Experts of a small language model.
Size: 14 layers, 84.3M parameters.
Experts: 128 experts in each of 7 layers, 4 picks a token, a sigmoid router, a shared expert of 192 neurons.
Training: a variant of SOAP for the experts, 637M tokens, 4862 steps.
Below are experts of layer 10 (counted from 0) of a mixture-of-experts language model. Rows are named router (the router's row for the expert), up (a neuron's input weights, with its number), down (a neuron's output weights, with its number) and show model dimensions 40-79. Each number is 128 + 32 x the weight over its row's rms, rounded and kept within 0 to 255. Numbers have three digits each.
Before each expert's rows: a language model's description of what the expert responds to; "comes after" lists some tokens at least twice as common just before its tokens as in all text. This comes from a sample of Wikipedia text that the model never trained on. Tokens count by the router's weight.

# expert 11
Description: Word-initial single letters
comes after: " |", " a", "a", " Kingdom:", "us", " &"
router:123118091058113098088163126193143114131161139128146099107094144092132106085143082170159119105140097118144171161161086154
up0:116103114113036070169173100129187106132139082115113144115169134158185087133165118106148170128112061111130153103109055127
down0:117094142096176151133144081095142165189111197190145151105139117084146116144105091080092155130117146125123172105168154078
up1:084144119073098099119157160150169111143136131134163117134135152154207137068170157162171109151119144105155176089119115148
down1:101135094111124110144172089188127196108103135168156090137101139162026117097140109131159142153073183121078151114123116117
up2:142146142066171153159158104140108138119115126182129141144176189086100140101112168167101088106178103155110166098077149133
down2:127158132091106117166138129107106140142183105122193147168157068116028100115179144165157123099043122075099096114170132148

# expert 50
Description: Line breaks
comes after: ".", " |", " =", "==", " ==", ")"
router:105076136136144122087118176149147144126118138073150132123111154104117132110080105084155110126118171137152207091130079114
up0:127128152146153086146098136155140131105152161084134158158114160174101193078119079060117099149106177196134121125164140101
down0:142087100161119168124136172150129166164141180075125125119102139146149096083150110110065152091114107084141115158046144110
up1:124111099094201116134106067141189153232115185112092122219093172170146157205156109136087202110106199162132042131111163104
down1:125180154094105155142097077182162144116095092117124167167095097138106100176135124140162129180092143129156083178061121092
up2:168137162138110099124080120130150122127109159136135067104187113153148162165142124175085161123164088115119166074149181161
down2:102106131151170165137171107164086063129168114097056108187147126089148117097110125073167119132149133142074137108200094130

# expert 25
Description: List-item hyphens
comes after: "\n", " an", " —", " HD", " first", " made"
router:064138136138115158103120105153101128116108105095103100170051063167105140059123122141131116099140117093071093128163124111
up0:140146105118130097120104151100138171133101132157127072203090151166164160130104133117125137135150103110092109180125091192
down0:105143130114164127118082072141106106150188110100133163061048116110179134150134123093144187142114107097124115134085126132
up1:112150133076098141123121084104193136137092156118157214191151119136085090050118122117106142127134113113193107117133196111
down1:171186082087104149153116083101128169113168113139139192106161135113180164175157171155155150160121146119183117145141106109
up2:162066122142115129129088181125077100121131122088098149085098075087129164131081157132122109131093107136108108121149127162
down2:147070167185182115165124101121099099141147109156156169138125080159130122108187071142088111137127176133139170172143147106

# expert 62
Description: Definite article
comes after: " of", " in", " to", " at", " on", " for"
router:040102138157105097086150168145166137106116088162218139117127071168160178135139151093171177106186110167053151115183077115
up0:097135158199140087134199138139075143188124098151058151135140108154131144191173103118142153161164115164141139080159100116
down0:086142123131090115108155214115153139103116085116148081088130206152105112115184152184116153104108121127131105161149130146
up1:146120143116126119109110142160122149175137138082081148148091139124131207133113108128117067120095128164118032168108113165
down1:181140088062128112143167087125117144085099121125139137125175126092105172158147085102146133090156104098118088170106163169
up2:117123133142103188113155209104169089130160122077138152117075138060120084136103151120120147199125133141138165154140149140
down2:121097085149074158076073157103149113182200090109157198181109169149186143141134117125091120123110127183117161122173125115

# expert 4
Description: Indefinite article "a"
comes after: " a", " is", " as", " an", " with", " was"
router:167137155148141112123163132138160132141095162106169115149112072126082097077113164129166123147148111083154117212131163146
up0:150081071131145176152117066087154138123148144142091111152020156113102089142134128125093098203148086162146143129159155069
down0:057151077117052169158111200169106143134100162087118079108142034099234189172107085186129156137139045099113120160128132135
up1:125161166166117132168140120154151130119103113090165078071114105115142064050104105086131120067094096137130089147124155140
down1:159112148136153107129149149148118054137074124154090154142185135121116114141143127099180169137136154093145109163151195151
up2:113155155141135103121146155181126088118108096090138124124131105074145153062107195122153095105133113172121086145164087126
down2:201099132157190115135158104138103071188193107111121133096155118109084079070145132115119129131097116142132082169130132156

# expert 58
Description: Table and infobox headers
comes after: " |", "|", "-", " The", "The", "=="
router:058097123112153135100110111141126128123150092145170115122135054115140142081157174139141167096174150087084140099122124171
up0:086116206125126113072180140104127061118124145152140184097127064092153123121163124168157164188202149120101115054093078143
down0:100105108141076173091127117193143092115118113111094156182072131118157169168125128156212126185191109143185156156148132097
up1:203153151138099097195097145139175114128151094149185126086178082174128125111140147106176132110163129109056124098140172146
down1:134155145109191164095116118096141169107147072117120146174089152226113103134156132147126097142124146130111087128073119189
up2:128132138180099145154124086070127138095156143071143114111121088055140117113106081131139115120171086177170119178115129103
down2:144088148142141144139106164139117137123088091167111117116096121135117098061115152114159073141119128117120142128107079141

# expert 17
Description: Years and list titles
comes after: " the", "|", " List", " in", " of", "-"
router:143067115136175132151167158124098158124095087115193125122135087196107099127163183107223141095138070090107153110148108154
up0:147088175113170131104165116152086171140139096120137152175048095145122132140132166118170185015100074159130106127104141111
down0:131107156131104079194167112125129085128049150126089059126148130119128082136069095143079134166173106096120064118159088137
up1:114099148105145114128143156098202109098101108109160157148169116210150137163101133095175095084156152131109182127155070095
down1:098182147093134096159143048101082077154137126169086149113186147096114146127137096105167188175098126123151128093102133111
up2:078085180137100173138099142132152134093165180160162131077108143129147128066139110107128117142114107165089117132135114144
down2:145102125112053118198123097092084085122111147145104141095112105162129178168120104135091091128086125134174107079058116153

# expert 60
Description: Articles and Arabic el/al
comes after: " of", " by", " to", " from", " on", " in"
router:070092131126105185112118132181161141146152137109157132147148078218157172088093169108132147129142193154108142179105086093
up0:106091102166096165148081140157130089152129091125185165121115128180143167129103109125095162137184155145185121129122162068
down0:150055132118137177170070126097087125160161144173095145153115087179134128191120204102132152148097133149127129137164155090
up1:073142091074079121149091093166098107158127101126210153132101102142151101113142115177114132157098142148096161141130111146
down1:139143087094075123119116140135085127159109108153080106147150116114126163148099161117162110111168174114104139152126152112
up2:100101118113058214109123131156196134107125135125147102169159106215122109168102138175150148138107094136113142102164063068
down2:133047127052111118162074107111109102084078163118134126114117119193073098193174220160119151150122118146193179128142148154

# expert 41
Description: List and table markup
comes after: "\n", " List", "\n ", " Binomial", " also==", " Succeeded"
router:088108135121190150076196117113129115096129136093193099114149139133072154100168122066203126121150112113081118145204095090
up0:143218134117137110120179172068123095168133095144184138166125157093088110164159154096109126058109163127113122108090085155
down0:080174170134178148139130135089137141144153146123167157113109136163155128197154063170141136156104166108129127129137139112
up1:111074121150152101114100140100079077070136090142141160154117174155109089176128125148165146106145100141095133108144121049
down1:167101099130069122085070189150101104110071094115107153177110075114108144173106143127117131145099098112125102076120155147
up2:116146179077139155078141199104132183108170088118160111127066151107125166072127066166108202115104113147153107075121081109
down2:132099118146114157120055176101192097136056140039126098097137164121144112088193065092185128078131115129139141081142118177

# expert 23
Description: Event and agreement nouns
comes after: " the", " a", " his", "'s", " The", " after"
router:108109065157141142150146100152160155082152084094124074179103142102147145092118155040156123103116143092134108177155087128
up0:173084192092104065108110081205151088110120138102143127086166163089147130119141135093150099142123139132128176186136139167
down0:078131121106095175096165139100183145147185154190159120103150124144165114090141107093081066116141110075080177154095094106
up1:118134120103097123131092140157201158141195084166139118182148139136093166095187147092145159134142075102088150149094088097
down1:163119124088101141160033189090097125172126136115080123195164100104128129140185137065148129107135173148080131203147157132
up2:121107134110134090124147146166108156168138108126115157132059098136066079121106073118137176159130119126162138139144093120
down2:087148082136138099127085151132120090075103139132129131100088152149131159132161187136158164114185149168140120089172089130

# expert 59
Description: Line breaks and opening quotes
comes after: " |", ".", " =", "s.", ")", ";"
router:071101141136137187120137180137125154133151180127156100109070157136178149139138148101184133072179119185187147083179096084
up0:163130089076129102121119152155124128125113167116135130165099129083186166098164144148122113194093078100153116156170120114
down0:130143060098238126103048150061169125161109058098161136175122100117111154186129149047108187127176099113121143144176128096
up1:124092140123111219085134144124106087130156127155117100146118114148166140143150109148202155127144103170128132165132099158
down1:214106212100061154091083112140149115167140149169152115143164105133088173175130138161097127093111152083183087135176141147
up2:129049162063144097139078132156132122168105114168141177115138156112183140153181107104184105075106093118126129089175116105
down2:158147180106133149187156146156115103163119128170114115121170107164156096171070105092142159053097138110099109105181102125

# expert 46
Description: Capital or lowercase A
comes after: " is", " as", " with", " in", " was", " a"
router:122125177150085147136158086102183167189090140124154139136107108123126089085148137162135142135123133048119125160170186126
up0:058106174156114143161111050093082164101125059120071128115103134110133071177160131135151132101193136055157200158090167132
down0:096124149161135120114087114111207168181136142099167056127154126130110117201111137162148151154117146154202180088142156130
up1:055132121154145074093161111142141084158127161187135187130175153120140121174132150116146142091132170133161129129121125120
down1:124110079109120145080093140089117057147074124126146211102114154101167136131133116076113138095122116110138158182145156158
up2:096190187123080129098078143098170138161140060125146127102093070112103095086176116166145141141101134110131170133140127102
down2:134124210093135132067140044179151171146096143133175102173079165140095093138112107154125082161120113197144165114148142122

# expert 54
Description: Nationality adjectives in names
comes after: " the", " of", " United", " by", "),", " New"
router:060100149151164149087164095117118192074131132102147149117111108210127170114207150182157127062114098161137140145205116165
up0:129131183120161086069068144102129112117140043179086101143161138139115136116128141118183143131118136119126131132107125121
down0:129097146095106139064068085133148114104084132068087109121144206192109083143142172133125172127132070140129147115137132087
up1:072159133122110138113163125091142147106178059130113138139107185136090163117086117135162142121135142122099150133149193134
down1:132084124068115116144160158060106124103135088025121100143101097127153094151110127095119129116114112091165131152113114138
up2:060191122141132153111070099156107141165118164128154126095147086174114131125159114139162136116169146114148119080101099101
down2:119107205174153160122162125116140150013139102129114167141169103157164113154119127120138113127156077165121132134097108105

# expert 27
Description: Digits in years, coordinates
comes after: " |", " (19", "°", " (18", " (age", "°N"
router:122118095159159089094103136141148087078167125143154109127168111162108061127097076099155160142118144074100195112190118124
up0:088123096201098155111114107088121159143094149162178161168168181211076184102145221131145116154069165146157091098152120111
down0:084167160139149116010190083101140117154163141132106137150139135154160118149192099081102096161168156137142085116106141126
up1:080130151132100107140086151095109185168102180134137095085137069186123156084108095080112090088127159142118146087151113055
down1:099165099122131142142137105116099089149141166137079088153175126126124154121133084125109167141107165080139123193110118120
up2:104098036173141111077104081118088116070149128155168112141131117173122038104136125168120167107161130092121150088167133180
down2:155140090157161145131080136116113080123149102142085103126147145113193112133104142147148106087083089170091127131147137160

# expert 9
Description: Table row breaks
comes after: " |", "|---|---|---|---|---|", ".", "|---|---|---|---|", "|---|---|---|", "|---|---|---|---|---|---|"
router:165115175141136139101130098155090102099127212073181141129176101144101106127126175075146197077163158113089121120130087139
up0:130141134112111158144142120081165121122101101073149082128103125096156080142077140097026079090167130116140160094133126188
down0:105127114152128171160174187076115119128162166150131149159079148116118183135123172125147125118120135118136173113146127152
up1:179175125142149155158050175108151174138125172093144123126159118194128074144155100095065102122141126126113119122142138125
down1:088117109101134115084144186090125137075152134162142123094160155142162095111155074134171131127074121157104139163144110097
up2:116135106142147072120157141171136129154164223124165150171164123104127107122130100070135193101121121129189123174175122146
down2:105184144141105159145106123114121164144121142103127218160160144126095055182138165164069097078108172152138114071096144148